Weights of a small mixture-of-experts language model, trained from scratch on English Wikipedia: width 128, 6807 steps.
Below are experts of layer 3 (counted from 0) of a mixture-of-experts language model. Rows are named up (a neuron's input weights, with its number) and show model dimensions 0-127. Each number is 500 + 40 x the weight over its row's rms, rounded and kept within 0 to 999. Numbers have three digits each.
Before each expert's rows: "gets" lists some tokens that make up at least twice as much of what it gets as of all text. This comes from a sample of Wikipedia text that the model never trained on. Tokens count by the router's weight.

# expert 53
gets: " 0", " |", "–", " 1", " —", " 2"
up0:492419492473493525580504565502512467473508460421557488541540503440519455435552508570545524510520456461469537534487468516504505537445503543510463511452454453465487438435498434521438516490482575514479523506474438454514519466508518582444555532536520523518440485528564509491462474502488495556480554418569539547521436443541443519544494522471482525500505543493485564425530597528507471504523
up1:563461492488522523488439523469522458442548538503485476568567556471480464479528485530421548518500525478525514470578593474491521584489499507530456534492417510508402490499590528512467490528468473495472488461484512516537482532540451479551495480551537459517465560522422419484458453506502488478436516452561459579507472523438488533557538506530456528510516503430508474489416521558454520526464
up2:401492484496491500555509540449596483470519506535464503534478518509430486461463497500538482486516512466565546503623575544427495521447455486513571489451495460526443450442469549491487510475492518468474520466515456464521535566548441488506517485502553408538475421532489509525497537510534483432544571472497467445509499458496537527526501542493494460568438579512414479527466528540517521524497
up3:472505496472560539509510580522502468533456493560491534537523545521504545473491524474517390488426461460474442473436494535568516538433557475548466529495474478565478445536470604481488493459574513488518498527497544521461493480478502475439407513461468460572503499533488582456477434459456499402545538509489511588521534495510486482503572505478522540487503505506526541523591533518530505481536
up4:485468607494445526597520543495525449448479465535449535508523498533474610460451534499502474467532542497435549510530572482532495478519475521480480524447522487510444494480494514549456504522464434505527514520457472568517579567524494493491474557486501478431555493470518509468504419452521524522517486454559462548493490479529408461505450428398505487542562541514501573490503440451495490520510
up5:472526527480525565549446480455463500488401551490475550525455502565482556504498484529578505492492508501510460531486497520504473473512537506450492409588535361553469544485451457584501461576480527488437456509469532532524527555481542515534504481528560454536499470505483503450511571495450556456528440514518534531477465476578498533472506496539507490473523523566411523495485514428472502532531
up6:497459427538504495531514499452504505430462537502453527508465480529494561532512472525533598464620490394493500496475487511481538568497450463482488460455527523445481524477536449622534516485461481537439519526447472515531489541531538462507447512601558475552538451492483548532476450512497542443471534482474473496541542490524546472533516516546528467484499546476520554469454566550492420476481

# expert 203
gets: "0", "1", "2", "5", "6", "3"
up0:532458499459538554453501519533512461491505501610446483537576543422522512496509513479475422478449509549480556534573462486525545477581564533444538530472503509493509557475518498454465485487479472497523495487472438466562500405493597541488453513511423496477463473420483489492440498460534494521481508528491515385454534511524444523519496474478525548524471585525578467482526468473515530490460
up1:445474441529496427418511479525467512495480463421495492539470559553518493521552523541439531396521552473578465467488492466567450465471518442482575551535510491496482528495552557505513565545537513479435550470497549518494539486524500515477558476403482534473486479490570515461485541458436535496442500531452518493470509519556470482487486473501517500447472438445452554557521447513461566460556
up2:506494416421505556521507433519441512474478545493535475502516532523516597509498489494504511508508502558550534513463465471537533531561497496465486487498451558506557477564501517530419559475464538524488467500538460533421601545480484509437528540508489503409485493578459487528532466492520457411548487471533500512527477517521568530553486531476483425459548433458544487460437507487410486502434
up3:475504417406571480550465508512511486482486594507516479556532593473471537565537496448483436511468483542500526517461555478519449516516476538519414432492456539484510457540538506535453605459469518536495516497517525515402491532483512519497520548540524516531481467560516493516498530503592418491454532523521465529563485487413499502458510580505468537493506520491489564514497508508453476417471
up4:443483434530498554505462478542522493543558559484541473510498502493472455456449563521524520554449524505479460484459533432472534420437488534518505439586513501508440535452463494524525441520527482512452503505434529438553478561533490524494481469492519509548522474450495484584533504527568462435497461481463516513431473532461524580530470584438500586531514428517593452526461530486524504491476
up5:527514494588486485559496499484501507489543501505572551499484502552517579399478517543457501459481505511549472495460531554481399535478483435527533438553540574510531479545492496561484472481492474475482457490532476467459567500559518511463473529461435480492491472451542491535465520452451552529569535512509569494493527464529515495493398481393467531543484514537572521479473448521523567529421
up6:494559543460525436467596553549529500542450533554487516527472504480466447560497494512508465521529427529481521472489493484425470435482445542468531529507595460523505475407542527553512460510432517521496521477468472465411514426504524510459524512532476472550493521415496477486493519501441431461478473474487515542485469501516585530567527489511523470544516501551438551416504503485538558453422

# expert 240
gets: " |", "|", ";"
up0:525521498536508563427506437526502485514531463565435483492475452485516504488488532494489475468491496556483511482526567512487484516471592423442506538490530447474518452475473522464557498593539497448412489564453538562476597561581528515596504442470475541506457501456471488482456557521536530440527486508463612471484459446524513515454497491533515461503511487464469466494529491447528519471569
up1:482478578541490574494571465516480458513461483499488545503513551549501532536505568493571460511498479538447469516462514524517539517498517500560502489509519521474529509600406501451481533523501509491515480549593453484506530545475571512475463463507488522477502454469456461441534478502555508439501426519483575460406456500370444521497542564434506522436490473519532483470528480485510544574471
up2:522440466516561545641484542505490483514480477462473488505431493444521478465563497548552448571539428510533628522498459503527516506547506480528487529536476460479498435445539526493440572512477464451507500389505511491474530457565535527539416487530526547486481501420463542491502528523508514475489517518502538518421469497542477461476545511510517484549463517522452529547536474464525491431501
up3:374424486506506547481530562436498523497548436489572504505551509614501471483483484497500513599465488496493487456517511498444531492523482510520491468533556445475506452482551534480431512478475510532527440499535422510501491509505457504485542500490513520477527472411537529484470504489546478467555528519529607518478551500455436476495500401447515489483514544633474512477539533502475523531498
up4:471500541449504493465499537448552531496524519481497495548504513446503476480535487467526538497531483559466545526518606458547365498500408456551547450543483407525498515556445499531495487534543500497437476477474478483480408510441531444480469468543548513495484470529480546515489514477498501411541502465439458473555539497539475489494534506582513575497497490554524482406514557455523498456554
up5:438516480473491556474546445514467501445426438491539515462526521507495493616486532479539506444522500555564480537546467505566478458429537482514501592528530526480531438459493533526443456583476519492514482535517544552499441463528540488476595455479505496501490458609513454420414500505520459456529461489524544490483474536503548453493462431559482523460486514481538501542507485541487453465493
up6:576522380474556426532466455550501508529515495506550450533503487401516445493459552440452518490507529483483523464510512496504505502517590515496493454457487509451506522564481492476528504520464439471477501512535487521563496502484447519534508492515477404467529465555500538509481518500516528387499607524427483562546514537497491531444513493547516504496486551566502477512489581485449569444432

# expert 4
gets: "ic", "ical", "tic", "al", "ive", "ion"
up0:522490488442445453494406492510530523433500448456474504465454441482520467495485518393555481475442597531473521517462524540509549471477458503497481467506538518557516490565529510516469522465506488525445477549494512517527504569461598539530475473507505528417447461538566566569519503550454573523532516390557485448568449461499489471520550495476461503496460475492523494498501464542475552517541
up1:432466520517514512526566485550483528460481620471515527492508539514487450493463556507503511499474543533487486512484476451529501481534518517513487438518526517508498482506518452527512474435480531529483471480512473514370508464539416577410541618507441488434486468478550472556391515460487503493486546533577537499506484469508475493556572434468477507472498492499504441451511494528523581557478
up2:547409443485507428451462511493482507556516606497573541516521526479516434494438557450493564581423500491485510497476519491457477489503547460487510445514506524563474509471470486516531545538468489403471544458555447488477496468477457538490533494551499495487460483468529465551472475401473537555513510532603552500539564464520525508568531509498477484533475571509541498453482558559521542486493
up3:518536449445499544552439517480492509536449565540489418489398513535493501467531485455495516514489527489580453495457580410508476471493562480528533506503491474485466481508411458453456495495552470499536438440519525426485472527489419452442488453494510498478513482443508560534478506475500562483490540548560582484486483550421580546509474510489505513454489531486590522575526496463514485526534
up4:481536480501435545462511567501507488523499515536524512469476561403508578480534552604550457506538479495457455519412481352543504517512504552463524474498531497448498483527512560553511518518456446531453474544499503500525482544539513532486481456477509455470519457475469507456490560481605523559515513525506569508461544463456487495512548453497474555523462496506510448523464563492530521469601
up5:508549484494466539516504506486481483517492511517519485398491493502471518482453574433511499546536437513458457515469493545535503468546493477501521404465494503521514408550522497482575512509493488539467494476433529510492480433528489468580480524582478447485568482547519523498499513521506448413455518481539535564493476548516429450508521584560542549487530545566407446522489488602499543473442
up6:500421554525516512501490493512485509477504575536493452495500517519508487497487508412444549502559485517483501494566501465493484434461487531489470429532473538493528509583495588500536484529469500452486452473492500504469561454564589438423532612522472488476520484493491574576455508459483490436600477523479472471526533525467436415508442490503528474506543450506507554525471502489509453453412

# expert 170
gets: " |", ":", " –", "  ", " as", " 1"
up0:418494441494475564472530502543475542515518484456538456500518524492531503454539583561441418524478544447438509483526469413455430469547493534465502469517502447540406552546513579536475475455529501507540575508530485457521534511447527473486476530444575461521565489468519470466505511536540502479482507509564448502404451522480512531506546451504496554490502537483500523517401432512483458511483
up1:508525558522479481445501443524530515537549507540430579548484471443480485478477515447593576524439499485464514471497555507443509418486447574465464447494352512503481429519547542437584431517489484530467528529530502519515529469449508486509539519537551495485501582462499478493438515502480476465511490473450529467462476534529514487473454482450466549482519488493426555506539502447464543513503
up2:467477475544510525597463534474514507515477530505493533494550517503501554484504533448451479518465549452531549456501520616524518451510524447560452511586452514502525447500492497512501487519456406514470549510506450557540495483515416551503550420445545497546414445485506504499500568504451486445441583579485524495493436486516571462465514540535494548485482540503517506504567495497578479464471
up3:440561537571508508505485504514529448480466462481567472491496477586498498475456528510487455515446481420491476490453524533504504409483565514495534530445462491501515521575526560481537472464439541533516548503529453543438519440438521545475509494460503446492532439441469557608521529510517493475540545457477401499433570479545478532542470521448519506488447538526588512514498575529493531527504
up4:464465489509495529499440508527525449499519514519507581553507483562523509527457483498418525440490514531438458464442491521533399532568486426472527519518542566467556497561534473495459483452471438497536529519567458508535433455477554543475514543517558586541538490503514488530449459526490479504550469569463465547501466480513513525559454473468462571543482559547487500398513502503506515411469
up5:532504524438483482495511463494490511507497561535515476538507466524515459463539616533427514408492504493571459408525455515457459529456492531443522555508475482535487563450556538459530478450463512561426526538532505483525579519433508504467490539508492413492526492415550492485509449507466533477566519538477478539502602479536509545530445486521452498507477429516565526475495564553543509517522
up6:492534501551470443552505521474493573467552497479497489454447497505520533523557528482490602481459496458463475442493473545427398481523450511483467515501551466595500481447541480515445494556449498435477546468456487513498519456516612564503490517455492507569484495474534490532438493511461489407516456589467482499550508498449507484491539500522485536460479485576568505465447516465477555499571

# expert 194
gets: " |", ";", " 0", ":", "  ", " 1"
up0:480499516540484467463426490510502475551471451511490562478509496557514462566413398502488574507446427418507492511443500458470503519483512584529481599540472518501429401498535541528472528544584566481483542445509462460496469507559507492514490517528468495556478514586556498509479504494464498537605460482529503488499448486503502519537530521530499474450517472538602497502451485493510487474480
up1:491520500421494558537519480480535508556534513567542506503461594419472501530560603499565475536525476513466483538525480478511501419508512484504545419578578441498501486527478413502520488514470469458537502478521460486470469555492569477489510511533435506487570448445447469470467522538523537457487524507519402470490462513480548578470531580513490474512495504492449459460566516515472522471564
up2:486528477384473543555611548419528488523442434458431520560560450471507554534516594516533511550455526529513502538519467511496476493479534495497464460518494440497537477512508499528467574500534535471577455542519481488500523493447519510458517478446435534499488467581553577491488467491514532445475528503527470442514458480545485444523474499520503528531516466395542503530450571514450491510483
up3:484511495493569471453520559506499436471634564605504575520467478444479522468532533541540538508465549522541520558567486522483491452490476524542526538469423443482512514480544510463481441448533481505491469522521519548470578456475481484547414478508474518530476512406522515496530482474415511543461455575546421488486470479493500503546505482550460482510494536481539512529409505469481482538502
up4:433515530449508506513518570478496497512557425574533535488510492465467601475532531474492494540502519503418530487456480549413569456569466537542478551511408476479505559520477467574469518498525520589447476496481429493506528413472461505500437549533422515550500522477489537457526560510537514512556524491502574498452513511484529525482545544479465533487474513477501510526483504479474536430403
up5:529544498504538451520529491475493480510519576529412445531454533420512494465510491495500521468482464409545498449487415572496524500475482568549511410532547498472479505488526521578520500483449511496537471563501434476529480572532481544499559543500548486421524488543517483479538521486473464484513548505469498482510522521488444531513526418413511527609505481383480486456477488494471534565455
up6:468471514460520514401451488461487518548464474509443505433491459513528477517536518490519505495543480498542454513448490440477526472442462587501542509510578558448459533454504556502468541394470556494448494457470569539476506484522503470432503626467552536487537524437537513519517516514505419552526520592552567488454477497485530443504538488500462489487485545484556508516460465505522501516417

# expert 13
gets: "nce", "ence", "ic", "ual", "'", "ial"
up0:487563451529538497530484521478525536402517440483506543544485524480483501563524492500569500488484526565485501452487428501474433443483447554531542551566480500483466472487561472498468502467435505452519489527477450450551494481578442490562476566565534515515446499533517480492429432531422515536460398534519593472518441482531524487468440499507529504483534501488471490534555499534581447505461
up1:505511437505507547494505480498466503491471537383466567571501537477494565527510506560447539470502547518509447486429526501508440554549515451414492476502511515484482506587482473542522475460478486502567546551468560525509541488526490516486501518557464509553445460497450452537483484472484495460465482542507486427480455500566503549551606546479509563493508457433477551414435492526510449575520
up2:446459476557439501507500498538497493464432488566510484512521505495498646490537515477517462464476472544460522498478455451537457468517529475488549519551554525452433522555587553504476467458405532450525527608501513427456547509465448464467525445509471544563525503513499478517477459469533534488538448568473553522470562519510562485471540461471498552457564541491478460512517529511464485481541
up3:520424519477553483488470509507465453476539523497482486547505484541484458527592528518477497512462494485523578445508508569481495546503456489515487596561487534484470501546575469531478604489451546506458455475510430503500412497458445519464501553532524475477520458548504467555526555507462543541540427554505478574496486491578526531545479476505505509422466473456561484422579524441441519513505
up4:461493511554542549487531459538500454518385513503440523518462625475496435509520502469528503491526472502502539476514434456540474497547558454432479454469460449488480496455440499562468557575493508507495519536525516521463479555552486508498526471532515452518498512502498552509509515391540536494507553540485476452479500536582480536465533447512485428469508487471559503492524510541425617571496
up5:475477465572551437512464477524527501412503481499545551530498537523486520468509487459484532502471498488483548495517490504493460532556455535442527498471472454515463517547507478584505575486414526480551480516394430437460480558509486527523459463530441507471476528471468446593469482555463464515460455447552485523416475438527521497557468527542493437560528553518517595540475539438498537495504
up6:547468504495552476493462602470492495546459429432471518480507545559489529512457524545478489384535495537518482569474522424487500505510536518508500483565497490487541480501592524486535491501498496423526562482464443405447524467530488566529487480531509469461456451490488486485473508446478530501533506607629530523502459464510467509524491535470516535567500499512495512586558538517437524495490

# expert 224
gets: " and", ",", " or", " &", " but", "and"
up0:409499509412496539485471526497500482448554524565461451530551481537518500436520572507487496518532530509528524474591486462508458511562614490443492507550461534532554570506537515454491432443492529477486507467507527454531526402473559514439554471536549456467517501431533522509479467449496456518441435548480493559418499501532507565449523463471496520468527521498498500501550480463493504552558
up1:490453501543489481478478481437496493552489442534571431506532567469508493458523457491494502570505486529484531528474477507520448533436569581411469505463527556479471469517522517531476526564470470593476460548508531439568487521526507499537496567517586502440457503556480507524489533482527422442512497494527531503408524539477503425462497453554500534521476425506564525439463439546519565475485
up2:438435472472466529513580487464500492480509460491527540503494570554509497425476507451505496463512586473478523555509489512517572494555503452530542476447590414516477468567519529460500536447547496505533521486426526468515526571480525515524448495403471464457535470455569561472585494497549552414491546484494486481515539474503444485536555529477507440499497523485450495497484465487495541473398
up3:516558466532486519496492502422471495484507414465550503481481481576494566595521548503507529450539480515478543474419479530469523565494476516481561420559506587482482525538462461599470449509512484529450565510528495455531527490550495510514501575483468541426498536474499425492458487530509493504524504367530504512474471503515526429523418541481492475545478487508489465470442460503537534538548
up4:485508508465454441441486533521466532578503512517489560487473469517452478545550525470506470401471472523459547548523550518513458516508563593614504504483485459513576542558526402518544502575510477471553558492522509526516477525508533494520507552460469477522452463520505508440549501443544511554511408539481477544537498466497535490492449514487521461550488557450471452434510509436504516458580
up5:503488443490516544419493446498471461570408481505520554440483510528510506417470430508525503544496557503534507469531477577539471428483516440542512538497476531552467423591541508566564468502524532480470474557483594481530440450557547555447480491550490595499536492451538515483458501518469482483500514492445494553566516496506460499504531523502497547468462540498519494505569504565519458552475
up6:497499477529490508518544512466480506516538495523508536471500521531538576461546527545477470506539484440418436520428486524526405464541485468464473511578504404520537450456522509514516612487418530460519459568519451476472500498518570460534537489557543551509528520504492537453536525460512500491558543445490493515511533494443472501444501422414520506447563520537491564456499485443529463423458

# expert 33
gets: "on", "y", "e", "ary", "l", "ion"
up0:481481544537495470509556583503469514495418516517498495461508474509495460497537564560487467434522507521544482459481482475503551587482511455445447479449550543461569463510524461507442492559489409519562408491516492505531483516498506443528493541465515544456530414511527486498508510518521494437498511532548488459507510506621517525554478505529524353462446473457508503485506494464443505573520
up1:487457502498462482467547489461523517486500479503552490433556498502522522498455449389487473515555512494482429479543490570497412494554502480513473450517501515585511453493469464550530562511545459533454482599517503489448464483585460496535521505558520587474491535505544621550518462525416449481475543415500428492502494507456450466504489505555510448466509511506461541449497449502529490491510
up2:504513501509524542417509444448488505502474477522497572477549520547508479516491449470588475563497461534488519503563481555444460552513540540444427546513512534485469548481551527558533464538469492530457483496501507527423440453507501486462481518493458529470503521485521614511426526433535496558467523446436528473472466447533451528539567542449530494512477416619516518495471523541559488487489
up3:489510472428521598539543532440490521511419548448457398547485462519509501532478484484477488478493504561534479515445479527523527505532486480582488540522451464494572444448484574478519491526520515546454475567574511532523450501528520445541497484554505517512496474485597541479496483549495512429513480491551416483501462490483544497496442446485460471500484463475496426558598565484534565513469
up4:492472505521496585493495511443519459540510469494480559540526588523517449531576556473553536512430557544539494515391489476549479483540545492454477539508478525560442484479497458487394430557522447449463539468539468493490487501473467516512504467454492507493523502560584486473498497484508423528479508524526461473437476520427509474488476475522534562542426531538539531539478569517474425476569
up5:443448496550548488511489505462540488489449529523434524427469518510488464473473473509432418461496591474525478469534547501475474525508479582560464552521504523539451438576542484616466518461531545499468524471533555557551491539472471426442570499524552496500481458455541454436453513515506499379444498447526524507545466496506478447573490483529499544508481490525532494505454510517496549497506
up6:480527517479572548447600530524468535479517523512463442502396549506469460529528472472475564446456499550478505454537427533481530507500530511502453546551511556472541494538557504456466571476430539457524520441492455499449478443513498467454514478509481494479520531459551487495490509474544554446528560565544467478473400508453468465524555534459441480436537531548504510528462463528489575457560

# expert 228
gets: " 0", " 1", " 2", " 3", " 4", " 6"
up0:482514540548477522503513591555499489576512481481452524498509555484490556391520507561451520537467518516503451449534505461472471483534499537479523537582443521465520508459490513458451536537478538578480527574612446470459518513522500516487474560499572471439455487446497500415545502528472548553513436470536462450462495481537589559475504540467482504470520458484456481507487470426510553462511
up1:479549530518528561442487526478490469520480456558520465487458535512517523517461506373534481485497462562514563433458513463480399484460430533548484493478504480564528559458544478521511562516474482525465508486429556496468512517489519467455516522521564514531560516523469566539558526521429464479466451495496487563503536477479491449527523534455509416479500511509526603407469536529519411530488
up2:474524471453500484484489474447517487537500530476535448623535468511461447465540440570427545543558443484469485483491440466475530508483531546479536471498519511535582533466463489515501494494526548562522550463548500512514522488391506483478504563546532489468455461540576480544509459463513452486466571471518443557530562499517487455525426455491483488484511520466505534466633496472565512455521
up3:522528553501481572438492508463522463541500397533514415418557452547502472453453475422542509454514505497445570466501493488537482602510509465459452493479500514524543588577461523539487460504507480558445480568537473491502514487447491509533459523526524478513477493436465525481574531510511441440511503551583514562450516430490583465540457521508515468485496519495529486530491529556526467529528
up4:521414491520436482504532501488500556480500482505541453520535496566506443466393514494478452523504497528456437530479550451487473489518444500480522479518529525497440477500586453518478454505480508569546501540500519575407467505477451511379476502557548565524524516494497531498509515497506416488455530429542581525503466485526495495545498531514506560478463545562532555450438479453529421483557
up5:482498511507512546500472474431482467521542492480452421481441536508498507458542532543406529532489489514487474521497443532553545542474419462508460532539432540518603555609490492513457512449526474446511415553547500439489511507531472456522501483534562473501568496465489436483549472477531530472559524546535527598516565494488490467503528490513499499522529475449468502517448551453489455438582
up6:434566483444512526495470547498504492462430498428544549518460457505488493514561505493448487537521545533525492478500584557494525514536474511525423546545538560420488484444403572573531502487475550556544454483409479506470489505532469553457498511447507528472522460498458456459520471542494499532406530529496499467494504542534517481521513460508462432441501514595484528600527518497484439490493

# expert 95
gets: " 1", " 2", " 0", " 3", " 4", " 6"
up0:448449445477514481441471518485493520503537548505507541438504466493475468455485534456489531567487514522433542556540461499500481483480463436471484574496563520560536453520544480467461492514512472516535450504520555521446492473503490504581531586491532470457506432448535450504483516541607491499513530546450573520465536521543432438440427499461538524566501549482521557481516472509473412564571
up1:457421574488474561473537492494526456541490569526541562538522446463482449517440507491495474506554497523451531541531461474466460460488412490468528465486557582490525494460441516505535459504510496474513453541480485571465579493488445598510510503470496561524487482538472531466537463531511492530493619488458500549482613476546492457524566508541498463494516487526498573470469444458509440544487
up2:468520486586479517576540523517504514522481570483474439577510461489481437549446481497459508401487491496553500451527472463506500462501480493499502461483509463532496460466537461505548492456490491510511490526623525514534557506520578501443522511541495474457497511439570506511567444526504482488514565492462474548426525522480503488442505493457539536463428600401475482517542525586433544507475
up3:488524571469521468555431486491484515599483560515491433515508480537514482507541467514487477442494452499441470505445418420435490485443476436538484485473440483481527452546485545452530545501522504499523490536527541518489503539482529576451569507469488527542483449499514556477503482517484526480421428471521506484529525516520562555512612481494468496390490502533609521574503518521454543487503
up4:375533500526495498455515557464484548456506541548504546434545562434496515489530516495523481559508514427511508501492554514550462469450488458498502452560566487503512484431506447571488365523508466466499467545456535412430449510502540419453495441462492553514549509517544518529508534476510541468507522445490491549513504480450536509535480531439525528563524521446454481478464516540507539540488
up5:415547488438544525497521478513494499482501478496484487445462491437486458541557537543499541514455473479476460556498573453526501481549498528519454472498550480473548497514477463474437589497478466453467576476490529522459570550542554539470518525432441542542514453583490469482483543521520521480412495531513514454436414498537574434504523560577482467454500490461552471570438476522500506442493
up6:458457477457508520499504466479469448512503495587533512497497510490506538486481575453417515510464447532506453517519489499506504520503499497509548524544515480563488516506457463537509454452530524527519514527482591472549638472512462455521464529455524472536507465454448467503469454563408492438468556605503443523562467470502483468530506521567449506501488540519514558538441639470492483529489

# expert 254
gets: " a", " an", " A", " no", "\n\n", " am"
up0:557513461533506459531452500537505473522471481553514495511483594515491477568463474495447521448499521518471499434521564527465448589485490488532500463521430487545442463487490488510571491567500466617507496531509476468538477462530538464489462534606487532466490479459508511441472547501429515502567479525498467524545487514567538526567459475436500519483464606457449588444537541464474507508505
up1:535555529530575505516481421410524492519525461509504507490481444499457503429499521581472537447543459487487529530508495504478493460487430550444478535562493516494518438507558562498510601513535458545470481544509492500486436523445469487438512509493518499460538500476519472452535506564546457470478460449506514503431464508476390441461452542538483492476478510508528466550585539546494494618458
up2:508535481433474475492511521498463494538484512571457430511452524559511483515518540430461460509514539499503544472516556495478579511452555503526439506527529436502509488542488459466534488490516478433492524508486444442578539482540444470495453487515513514435571536483514458532468500495556578543507528544540441519530489451433499508511440582552524402400477516514477493558439439492490482550587
up3:483378497480453507460473568525495546527555498455510482485496543521511419540497409536499432439557533493520417478441548537489445484488395464501458567585562445458479528487475495525489492486459490455489496538462531563470481525522465564509486475588514517527490473501576451493526535507566536557473522432545481496512500526490453499525460494578482539515499548511504469520442518459494462491481
up4:508476517560432454395479534537484504500453498459532482484467500536530475521504519531516536461487509536515565454437563524490558536511491556448500525575453506528484544523480516432539468484441428507470530451428493494547529488569513508488462486489539505484477526503624462584474511450452483485516497576484540489486514487433504456481496514531486509567452486514512535398489614510466448462537
up5:480455558485496415508488398474460495571465550490496508489497505577525480440503426489475527421489505480533513553499531461428545489523494477434525544544460483569507495493516522493507450508479447488431493501537468484501520419580498559477444523544472429493499508541577545507474499522436508483483547544480494458535453537506485547522536509468538592457474481549581448552489521501412531534542
up6:553559493525530584466507514464493528509441517444464528478446512535515462523525539534474560446502558501465456519514511493533490498462486481456474510570441442479504433455490542506497531539463540463448479537477552468458461508513487531542479576440555517450573464486477537442528498501535553511512489438464536561564403530567485478461442477530487525531499467557548470484466462457544475444624

# expert 101
gets: " 1", " 2", " 3", " 4", " 5", " 6"
up0:570423540494496511508444506461460472564519554550522511508580550492486547534526573445476507531514454544467495444518539548546567489486526540473525536486483585496477534433478535546471559474494537448504428468501527484474476470480459491488447524497576497527577457506405469482581515501492474443562441532456522499479495471440527483536460529504534470434508544512498612497494448475540472464466
up1:477423477501470501476495502483482518447505511472481464522493532520516467520479468452500461462497610604495478463552459579489444560510555530482497548511473499547537489484567533473481493476511501498517510488555435395449466556483546425513568489561524480427509490410516465436557514440516504462546451455501556511544519497514476570514500446488502593483535530568524563453537479510488502494535
up2:486473484469494537535546539516529494492479488472517556475476511513487502454479494482525490514502487507461492504493471508455450474554436504537473554478512555546444550508517501467474526486460619475525571447476461418503522522466498545429517577553455464515513500547502477566505485563486585572389500493415508591546505505500537521475460580459456481446506501458473499559537461507490485400564
up3:543489547481477527408535469474467494553465438536515513445545571448481465514580466482494500509454513458492501544501539556507489544518506591500454483562520496488489461453464485531540433523513481476503486456438518461496520570560507456532538575509530431532478478432454467515512502530525457454509611493545501451430535492463500477528463489478526405564473529503512494466564534595530546504550
up4:464496509492498540524456581526473452482459605486491478529532541419515619509504520576495555487503527487560451526391431547519450512563471534490522513518507487525491480471519472522457475509530468481470493508457594496507554528474540531465513542509464499532536470539477526412512502404482489388525544485441486555441525490441522508498473518439463501515514456524502532453498515464510488564529
up5:488407472386487493560496552504521497561444536464540504455440489485501576489472546449504443488579470517488505465496437557508493517443558491529524443451492528539513450515483551532467507451532472419515480462467504440469534517506467482515529469435483460490484484481492556529548525494544446416505459569530458541573520508554585527503501457486486519553494474526591504406527486493512496536499
up6:404539570580506540499530459475495507502536549571482490501448532400498454466479490488482558538483501537448426523522518522456558535464482472503566499530530448484521492515433481487510404505487455511494487482419511419517488515551502520514502509571491486506515531482465505507458500499426443409496540440454512500505534503416444517528473538451512489544521512514439466521562516474503574470600